{"norm_place": "pre", "positions": "rope", "attn_scale": 0.125, "init_std_qkv": 0.024, "learning_rate": 0.000334, "lr_head": 0.00744, "schedule": "wsd"}
Below are experts of layer 4 (counted from 0) of a mixture-of-experts language model. Rows are named router (the router's row for the expert), down (a neuron's output weights, with its number) and show model dimensions 240-319. Each number is 50 + 15 x the weight over its row's rms, rounded and kept within 0 to 99.
After each expert's rows: "raises" lists some tokens whose logits its average output raises strongly, later layers aside. This comes from a sample of Wikipedia text that the model never trained on.

# expert 31
router:51 63 34 51 41 57 74 56 47 58 55 65 18 53 54 43 44 33 54 51 44 28 50 52 68 58 73 59 50 58 70 25 54 46 52 64 41 43 54 48 38 39 62 33 35 49 42 66 64 62 55 41 68 49 29 56 66 49 36 37 43 59 50 53 67 69 51 68 43 35 59 61 45 82 29 33 89 49 68 32
down0:62 32 70 31 55 51 47 39 56 60 43 79 30 68 63 54 46 76 26 50 43 66 58 48 58 49 28 50 52 54 31 42 45 49 34 43 65 63 52 45 63 58 65 76 56 25 16 29 41 45 66 72 60 64 33 51 63 44 60 45 94 57 58 35 49 48 40 44 56 48 58 58 40 51 43 24 11 32 63 32
down1:73 28 47 54 41 37 31 35 48 57 48 55 54 50 63 41 39 34 66 58 57 75 39 55 45 42 53 61 55 69 36 51 53 44 51 72 46 32 61 67 58 68 72 40 48 71 28 45 51 35 89 49 30 34 37 57 45 54 43 51 34 22 32 59 38 18 47 94 47 27 56 41 66 67 90 62 30 74 47 57
down2:36 53 17 60 53 46 66 50 85 25 44 45 75 24 52 50 53 44 36 47 64 46 46 52 39 43 60 47 43 30 52 37 45 53 45 84 36 26 39 58 39 55 39 61 40 63 50 46 40 48 83 29 59 62 77 48 50 56 77 44 31 66 47 36 45 67 65 57 48 50 61 55 69 65 28 79 66 68 44 50
down3:52 56 50 41 48 57 37 44 64 40 68 59 60 63 76 45 44 69 37 43 72 42 65 60 26 66 34 06 37 42 46 40 39 44 44 36 30 67 52 43 45 25 66 58 37 49 54 39 64 64 55 54 19 28 42 37 66 67 37 68 67 35 61 44 63 50 77 48 31 79 79 64 56 46 74 62 47 44 64 66
down4:82 60 35 32 68 60 46 46 55 51 99 41 37 50 40 64 28 56 55 56 58 18 42 24 49 49 50 61 37 37 37 50 41 38 64 73 82 31 46 16 48 57 38 52 65 47 68 61 64 44 64 44 62 31 47 58 40 35 32 43 27 50 62 47 61 28 49 65 48 61 66 29 68 35 71 55 69 48 36 58
down5:64 61 99 50 49 51 43 51 38 57 77 53 38 58 50 71 76 44 60 46 34 27 52 16 54 60 72 46 44 59 54 34 55 67 56 81 67 71 46 54 61 57 61 78 47 53 64 43 48 49 51 31 57 31 68 33 44 48 29 47 31 90 46 44 52 58 57 59 87 52 36 42 44 33 64 47 26 45 27 49
down6:33 49 58 72 62 81 71 64 38 37 79 40 58 69 58 81 18 71 33 48 41 54 41 50 51 65 56 47 60 43 50 73 52 39 50 61 63 79 72 59 56 38 58 59 37 60 53 66 42 41 60 47 30 23 77 55 66 53 53 41 54 30 34 38 42 61 33 89 57 49 25 63 48 36 67 38 19 40 54 65
raises: " levels", " ratings", " numbers"

# expert 17
router:75 67 56 70 44 66 68 54 65 54 67 42 32 37 60 65 52 36 29 18 50 39 53 53 65 56 62 53 43 73 70 28 59 62 44 64 07 50 82 69 39 26 72 61 45 78 43 60 64 92 54 35 60 70 37 33 58 49 31 44 37 49 45 51 63 41 42 58 44 32 29 79 61 66 42 44 73 51 41 51
down0:34 39 23 48 43 31 73 33 57 61 66 35 40 55 25 46 58 71 54 41 35 48 77 53 48 59 53 45 65 45 59 52 40 19 56 81 42 72 50 75 28 46 50 20 57 51 41 36 45 53 41 63 55 66 66 83 54 47 28 51 54 40 47 41 46 41 38 66 60 65 48 38 74 24 45 46 40 58 49 40
down1:66 35 44 72 36 70 32 52 52 23 58 65 49 71 44 29 55 70 45 25 69 47 42 48 17 47 14 39 33 29 54 73 69 51 42 24 42 44 70 43 42 42 41 41 55 63 97 58 71 27 72 53 62 67 38 46 31 53 63 48 83 74 47 37 46 77 30 47 53 59 37 17 30 49 44 63 60 51 36 63
down2:80 50 50 35 25 41 41 37 41 28 66 83 54 64 29 69 38 63 24 49 57 38 49 55 35 35 53 61 38 24 34 57 64 51 52 43 66 61 42 48 35 30 43 35 90 53 52 53 46 26 60 63 59 61 33 41 26 60 58 48 72 33 52 54 39 92 63 55 67 20 21 52 44 53 70 57 39 46 50 52
down3:42 27 39 68 48 21 47 37 32 68 63 48 49 10 53 62 75 44 51 27 51 53 69 05 55 71 63 68 78 33 41 59 40 40 61 62 34 48 46 46 31 59 43 25 31 47 39 41 61 65 34 80 62 95 54 70 42 89 54 58 24 35 51 53 20 39 52 35 44 69 37 41 34 72 45 61 59 66 77 52
down4:51 56 66 64 38 65 32 43 61 36 34 48 48 43 46 56 42 54 40 80 63 69 85 65 45 52 50 53 54 40 50 35 43 33 37 54 58 57 47 36 68 55 21 33 90 38 27 47 73 42 74 47 41 72 52 51 25 79 71 28 57 53 73 52 59 47 60 32 53 72 19 71 51 46 41 41 39 46 66 61
down5:64 54 30 72 46 60 32 62 32 43 51 75 42 52 33 28 56 55 52 35 55 46 62 59 73 63 68 54 21 50 46 41 28 25 61 56 69 76 69 38 45 47 79 82 55 57 50 66 70 41 41 45 51 59 46 55 64 64 90 59 66 47 63 46 54 51 50 63 84 46 49 65 52 51 38 40 75 38 64 60
down6:43 48 73 39 53 44 43 45 38 52 57 38 68 48 33 76 44 51 61 58 30 76 48 53 31 52 56 33 85 32 36 50 46 68 69 53 59 45 45 57 61 57 21 33 58 40 53 58 25 52 60 68 35 61 51 62 46 37 63 39 58 58 43 53 34 51 44 57 52 78 29 51 02 34 75 39 39 43 46 26
raises: " of", "\n\n", " –", "\n"

# expert 3
router:53 81 62 84 39 64 70 71 68 61 32 51 38 59 38 51 56 49 29 32 38 51 47 33 44 59 47 75 44 52 54 56 73 59 39 36 27 36 84 43 67 47 49 35 37 64 50 91 63 57 55 39 55 50 32 56 64 73 46 20 60 55 21 63 59 53 66 67 50 35 38 61 53 54 51 38 75 75 28 38
down0:47 44 46 23 36 81 38 50 48 48 48 61 21 35 64 49 49 56 00 40 49 72 56 62 36 51 45 28 46 56 24 56 50 40 37 57 58 60 45 51 28 56 44 44 32 34 59 84 50 72 50 50 36 31 45 54 36 39 61 40 53 63 49 52 32 59 48 71 75 39 48 59 54 39 31 44 50 80 58 40
down1:55 51 14 49 39 68 58 58 76 64 48 46 62 53 30 35 69 67 51 61 58 76 86 48 66 10 45 34 32 51 56 55 62 42 59 42 71 72 45 38 41 53 13 53 32 05 42 33 58 30 48 52 35 47 35 53 67 48 39 51 52 86 60 51 73 66 31 66 54 53 40 58 62 44 32 36 63 72 60 59
down2:76 61 21 51 24 79 62 43 40 26 40 19 57 51 52 51 47 52 58 50 57 47 64 57 51 43 35 50 33 54 45 53 61 61 31 62 26 56 22 43 67 32 23 63 62 47 70 50 46 33 34 62 28 22 49 76 48 42 44 44 77 33 60 56 35 41 37 67 42 49 75 00 41 39 61 62 37 75 26 55
down3:29 33 44 67 35 35 41 25 41 44 45 56 18 52 85 45 82 63 55 71 50 57 26 69 41 41 43 45 48 59 51 56 44 46 41 68 45 65 33 44 41 61 60 44 69 80 34 47 46 46 58 32 66 63 48 49 60 44 36 82 66 40 46 36 33 54 48 33 59 67 42 62 59 51 70 72 41 38 77 42
down4:49 61 23 72 52 47 58 30 42 40 75 33 56 34 63 56 78 66 81 56 27 34 48 63 40 42 35 41 46 60 25 93 41 50 34 44 26 46 55 13 58 38 46 48 68 53 52 58 32 35 47 45 66 45 38 80 65 48 42 43 83 47 75 42 59 56 56 48 49 43 44 05 52 45 61 53 71 33 37 67
down5:38 41 48 51 32 21 45 58 43 53 71 62 30 37 72 37 61 40 10 38 33 65 48 56 63 73 64 89 69 58 62 22 58 46 56 66 47 63 43 37 55 91 71 62 48 65 33 76 43 44 56 39 52 63 63 78 53 45 49 48 56 71 28 53 33 61 51 52 41 51 24 46 38 78 31 44 37 44 42 39
down6:45 45 44 33 59 72 54 42 74 63 52 70 41 44 50 61 29 70 42 45 45 47 40 42 75 53 36 47 22 39 48 64 72 55 45 56 72 37 79 42 43 26 78 50 46 26 54 30 63 37 33 50 44 68 47 63 44 33 29 71 74 76 67 59 36 41 42 53 54 49 51 19 54 57 40 38 43 72 73 51
raises: " average", " Record", " total", " record"

# expert 21
router:70 71 28 48 28 64 50 81 70 59 77 55 55 49 54 44 26 36 34 24 78 32 59 35 62 29 48 44 21 65 52 37 72 63 30 65 57 38 73 65 34 38 48 41 41 56 52 62 39 43 55 69 65 49 42 49 44 58 21 33 34 38 20 37 59 67 69 47 60 37 38 53 62 64 36 38 62 62 58 26
down0:77 54 53 87 40 55 67 64 50 49 38 60 42 55 21 56 43 40 54 42 44 50 33 49 27 41 38 25 38 42 65 40 69 70 69 53 41 54 66 45 65 70 46 50 21 37 54 65 36 56 58 73 66 51 72 51 58 36 58 68 59 56 47 41 30 45 61 13 62 44 46 44 73 46 40 40 42 55 59 43
down1:58 81 33 93 40 46 59 45 46 64 46 49 26 31 90 56 50 35 48 64 62 53 66 28 74 47 56 28 64 60 20 48 19 69 72 46 31 24 64 35 50 40 63 56 55 58 50 55 44 43 32 53 51 74 52 41 55 35 45 65 59 60 44 85 49 63 42 50 68 67 62 29 38 76 46 52 37 48 58 43
down2:46 24 47 54 63 47 57 66 36 46 30 44 52 41 69 53 72 86 40 60 36 57 72 48 47 86 47 61 48 49 49 40 27 68 36 37 55 52 55 27 31 42 76 65 46 31 62 69 38 36 35 44 50 48 58 86 55 64 74 61 53 57 74 48 28 53 58 68 66 30 46 65 49 49 33 51 45 70 69 65
down3:53 51 69 64 43 52 31 43 42 41 25 53 62 75 64 39 10 39 67 48 41 52 24 60 54 00 09 36 41 32 38 78 49 30 33 10 58 57 63 54 51 40 45 56 83 44 50 55 59 44 13 55 45 34 33 17 31 43 35 71 61 26 48 47 69 54 50 53 64 58 57 53 24 59 53 60 39 61 53 64
down4:64 46 91 62 42 32 52 24 51 47 61 28 47 56 74 44 62 43 30 47 47 69 62 55 59 51 32 55 25 34 49 51 54 37 61 29 49 48 45 45 38 77 16 44 74 41 76 73 70 99 46 35 52 64 77 59 66 48 58 57 71 51 58 51 45 69 51 40 47 52 35 61 32 78 40 55 50 41 74 49
down5:58 29 50 64 73 57 46 33 85 68 74 51 39 58 32 50 37 28 57 33 58 54 48 44 60 40 55 47 46 61 72 65 40 27 20 38 73 43 52 56 69 52 45 60 60 60 35 44 43 42 71 30 35 50 66 68 63 60 59 59 48 57 48 55 67 65 35 47 45 61 60 50 18 79 69 40 36 60 37 43
down6:61 57 57 61 30 64 31 46 39 44 52 45 57 48 38 49 54 68 19 58 47 43 50 52 74 25 24 41 56 43 51 60 24 50 60 75 42 58 74 39 59 45 52 49 44 23 48 45 53 65 72 61 59 58 63 45 69 41 26 54 69 56 53 49 59 59 60 74 68 31 57 66 59 72 49 40 34 45 29 38
raises: "ings", "ED", "ort"

# expert 10
router:57 42 28 71 32 68 75 59 51 40 72 45 40 40 41 66 31 46 57 53 52 23 58 50 58 60 60 68 52 61 51 44 73 57 54 46 32 72 71 58 43 57 61 49 31 55 59 71 41 53 44 39 25 52 49 70 65 29 34 50 28 60 42 30 68 56 42 87 70 40 33 53 72 35 44 38 49 22 39 43
down0:54 47 50 84 44 49 28 42 65 66 30 66 31 50 62 48 40 32 36 55 76 43 84 30 59 41 25 44 63 73 54 36 76 24 28 35 25 40 82 45 41 81 39 61 61 51 69 65 61 71 51 68 44 61 70 55 37 60 55 50 54 38 46 64 53 71 75 69 36 39 70 27 37 47 64 55 67 70 46 32
down1:66 30 41 56 59 45 34 40 63 47 34 60 55 38 48 43 30 43 51 35 57 77 39 43 51 55 69 60 45 48 59 58 33 34 49 57 19 57 64 43 61 61 42 30 91 60 50 51 61 55 34 54 44 27 61 35 51 28 83 61 33 27 33 71 60 72 47 61 17 53 64 27 60 59 57 58 59 48 38 71
down2:76 54 49 52 49 44 58 66 58 52 28 45 39 38 61 32 51 60 89 45 60 42 25 51 60 54 57 41 56 49 34 34 30 87 53 63 52 52 58 58 49 62 38 54 52 59 73 28 36 75 53 35 41 45 32 27 14 29 71 63 52 57 36 31 39 61 54 38 55 65 65 40 40 38 49 56 46 48 54 62
down3:44 38 36 33 42 60 57 50 47 58 45 67 62 50 62 66 42 01 51 41 35 56 48 20 70 41 44 58 57 47 52 67 68 38 46 53 30 62 53 71 59 40 66 66 42 38 52 56 12 72 21 85 78 39 28 30 31 51 14 37 60 26 30 77 62 60 58 62 30 46 46 55 57 36 60 75 54 62 72 41
down4:54 63 48 53 31 36 31 44 80 47 48 56 40 62 35 28 51 46 78 58 75 55 64 40 61 86 58 52 40 50 29 43 55 44 42 55 24 61 37 51 47 44 65 53 26 31 58 52 36 75 54 22 61 58 61 29 40 55 58 36 52 26 57 48 72 49 55 52 66 64 29 61 54 69 57 55 52 62 22 45
down5:45 39 45 60 60 38 49 34 57 41 26 58 38 57 62 34 57 47 55 64 41 25 67 39 59 46 65 50 14 48 04 82 33 68 34 54 62 33 52 60 43 58 81 54 32 53 57 18 08 72 48 73 51 41 40 59 39 76 32 39 49 52 39 37 23 62 54 49 38 50 42 44 76 46 62 36 43 50 55 62
down6:70 57 55 33 63 54 44 59 49 41 52 44 66 50 49 36 60 40 55 65 38 40 52 78 07 69 49 60 18 44 51 37 45 52 43 73 72 22 33 64 50 11 40 67 50 79 45 42 54 63 53 40 35 43 61 40 35 51 38 44 58 58 48 30 57 54 66 41 58 19 42 38 38 55 57 00 47 52 38 81
raises: "\n", "\n\n", "("